config.toml
d_expert = 96
d_shared_expert = 0
routed_scale = 1.0
vocab_size = 1024
norm_eps = 1e-05
tie_embeddings = false
beta2 = 0.95
Below are experts of layer 2 (counted from 0) of a mixture-of-experts language model. Rows are named router (the router's row for the expert), gate (a neuron's input weights, with its number), up (a neuron's input weights, with its number) and show model dimensions 0-63. Each number is 50 + 10 x the weight over its row's rms, rounded and kept within 0 to 99.
After each expert's rows: a language model's description of what the expert responds to. This comes from a sample of Wikipedia text that the model never trained on.

# expert 27
router:32 35 58 56 40 56 34 67 51 53 56 53 49 46 63 43 34 50 40 46 47 49 36 56 58 73 57 51 63 50 43 58 56 48 58 39 59 37 48 36 36 44 57 50 63 51 58 37 52 57 66 50 53 63 61 59 72 40 53 58 39 24 59 46
gate0:58 59 59 44 44 54 79 44 46 45 44 46 67 65 40 29 43 61 61 52 32 69 48 45 40 49 50 62 36 59 52 46 37 50 61 62 50 51 55 56 50 49 50 63 49 58 47 42 33 40 52 53 45 40 47 45 38 46 64 43 47 52 72 64
up0:50 48 43 43 46 51 39 77 69 51 70 49 52 43 46 47 51 48 41 50 53 40 47 34 66 63 60 46 64 40 68 59 58 42 52 51 51 51 47 53 60 51 42 51 43 42 40 49 48 36 48 48 72 60 50 36 46 49 52 65 41 47 39 58
What it handles: Vowel endings of names. Vowel-led pieces (e, ar, or, el, le) ending words and names, as in goodbye, Argyle, Alexandria, Charles, dictatorship.

# expert 5
router:53 45 53 45 43 41 43 56 59 54 39 42 43 49 43 49 62 32 32 47 45 59 53 45 52 42 38 51 57 46 48 49 64 50 57 60 41 46 59 73 32 56 41 37 70 37 64 55 57 65 30 51 50 44 65 59 52 51 57 59 41 46 52 55
gate0:31 33 56 39 41 59 53 59 59 33 55 57 65 54 49 49 46 65 49 42 62 32 41 43 43 42 45 38 53 46 59 31 51 67 54 61 60 42 70 60 44 54 47 35 55 44 57 47 34 51 45 62 51 43 33 37 34 53 59 41 49 36 41 36
up0:46 53 41 46 44 49 62 53 37 52 46 39 51 34 43 40 59 44 68 56 61 62 66 31 60 52 53 48 71 60 37 55 52 38 53 69 47 46 51 41 59 45 53 39 55 50 50 51 25 39 34 49 57 59 35 40 69 40 39 55 37 47 45 61
What it handles: Commas, and, -ed. Commas, including thousands separators in numbers, plus "and", past-tense "ed" and mid-word pieces like om in room, aw in lawyer.

# expert 4
router:47 53 44 65 34 41 52 38 63 44 40 51 57 55 56 53 68 38 42 51 37 33 56 74 43 54 49 52 44 55 60 50 42 55 29 53 59 48 35 44 56 56 65 58 70 61 59 66 52 32 48 47 46 49 61 59 48 53 36 34 46 50 40 53
gate2:50 45 63 55 55 61 65 59 60 60 57 43 61 30 59 61 52 55 47 40 53 46 47 47 57 53 44 59 44 30 54 41 42 67 40 48 52 47 50 50 59 52 60 34 38 59 53 40 52 45 43 40 44 41 60 35 23 47 52 41 50 43 39 47
up2:64 46 53 44 59 47 43 58 51 59 36 45 51 59 24 55 54 33 46 48 51 50 58 41 36 54 63 55 43 51 61 59 34 58 38 62 41 53 49 46 55 50 52 42 43 44 55 41 48 43 30 58 45 68 29 41 46 44 46 42 57 39 58 57
What it handles: Digits and opening parentheses. Opening parentheses before dates, names or notes, like (repealed), plus single digits in dates, coordinates, scores and table figures.

# expert 31
router:42 57 48 37 48 55 36 63 54 49 48 55 48 43 33 39 47 53 59 54 59 56 41 53 45 54 51 50 37 52 35 38 66 52 55 43 49 39 52 40 51 38 60 52 73 34 30 30 49 46 56 59 62 43 71 39 48 47 66 59 54 42 58 47
gate2:70 38 65 36 57 44 48 32 61 44 56 41 55 37 53 48 53 40 44 47 63 42 36 67 42 54 55 40 43 59 58 51 32 41 34 41 46 36 47 39 62 41 62 63 55 51 44 53 55 65 49 52 48 42 61 43 53 55 66 56 42 69 54 72
up2:52 39 43 59 31 48 32 39 58 25 43 48 40 67 57 49 35 55 48 61 47 51 47 40 53 47 62 53 49 51 44 53 62 56 74 62 45 68 52 57 50 48 48 49 40 57 51 54 47 43 43 62 52 45 42 56 36 69 47 53 45 34 43 64
What it handles: Word endings and month names. Closing pieces of words such as Poaceae, nominations, School, plus month names, which, film, and row-start table pipes.

# expert 18
router:57 23 68 41 66 45 45 61 47 45 57 53 45 51 58 61 61 41 35 41 47 32 54 47 46 48 49 57 43 40 47 63 49 43 43 64 63 49 40 37 34 50 36 40 35 43 37 58 55 55 64 46 47 54 49 47 40 42 42 46 53 34 46 40
gate0:43 51 55 58 53 36 48 47 43 54 42 44 66 59 51 49 56 44 48 37 60 32 53 47 29 43 33 36 43 60 48 56 32 45 55 34 56 45 45 56 45 64 46 44 62 52 38 63 49 43 56 53 46 36 47 24 54 64 64 50 45 43 45 54
up0:58 46 51 39 45 60 33 44 53 43 49 69 60 61 35 46 31 32 48 49 44 55 59 57 48 34 51 58 44 60 38 69 53 30 49 42 57 46 61 40 63 38 42 47 50 63 48 42 46 37 49 39 53 52 48 58 56 36 42 49 49 59 54 62
What it handles: Mid-word syllables, "er". Word-internal syllables, especially "er" and pieces before suffixes, as in Peter, operated, writer, attributed, courtyard.

# expert 10
router:59 30 33 60 46 51 39 45 54 57 47 52 40 58 38 55 39 45 48 36 56 60 55 57 67 40 49 58 36 51 47 44 63 67 43 56 59 69 44 37 44 38 41 58 48 47 54 40 55 49 71 32 30 39 47 61 67 47 63 54 47 59 36 52
gate0:49 32 53 51 62 47 50 36 48 48 58 54 42 58 57 52 51 43 50 48 43 43 42 64 42 61 53 34 64 58 52 45 52 50 51 59 58 75 42 53 49 59 61 48 55 50 44 55 56 69 50 57 50 41 39 44 35 71 41 55 57 68 49 39
up0:50 51 58 36 40 64 62 60 48 60 44 33 55 36 53 39 49 51 56 69 36 58 51 44 51 44 30 63 42 76 42 55 50 31 52 51 54 45 36 33 42 37 57 57 54 52 29 49 67 55 60 52 56 48 61 63 66 53 59 55 62 60 44 59
What it handles: Mid-word pieces, plural s. Pieces inside words like unit, charitable, screen, Technology, plus plural or verb s after a stem, as in runs, 1990s.

# expert 20
router:57 45 34 60 63 45 55 53 52 44 57 69 54 57 48 64 42 47 51 50 47 50 46 46 59 57 42 49 67 33 51 52 56 52 42 54 52 42 57 46 64 47 44 51 72 66 44 41 59 49 47 35 49 58 56 51 37 49 57 61 34 51 60 67
gate0:58 42 47 33 58 24 43 52 43 43 40 41 53 34 44 50 39 48 65 68 62 73 60 57 36 54 38 43 30 62 36 61 60 43 32 33 44 50 60 53 47 59 58 61 45 48 52 55 60 52 42 57 46 48 41 66 58 52 45 26 50 62 50 55
up0:55 38 53 69 31 53 42 58 46 39 50 54 38 32 52 62 47 58 60 47 37 66 51 52 48 31 41 36 50 32 67 61 40 47 50 36 65 46 54 40 59 39 48 45 67 69 41 59 61 36 52 52 75 39 40 48 36 55 54 44 50 42 55 36
What it handles: Mid-word letters in names. Mid-word pieces h, in, an, on, ol inside foreign and proper names, e.g. h in Acehnese and Andhra, l in Alger.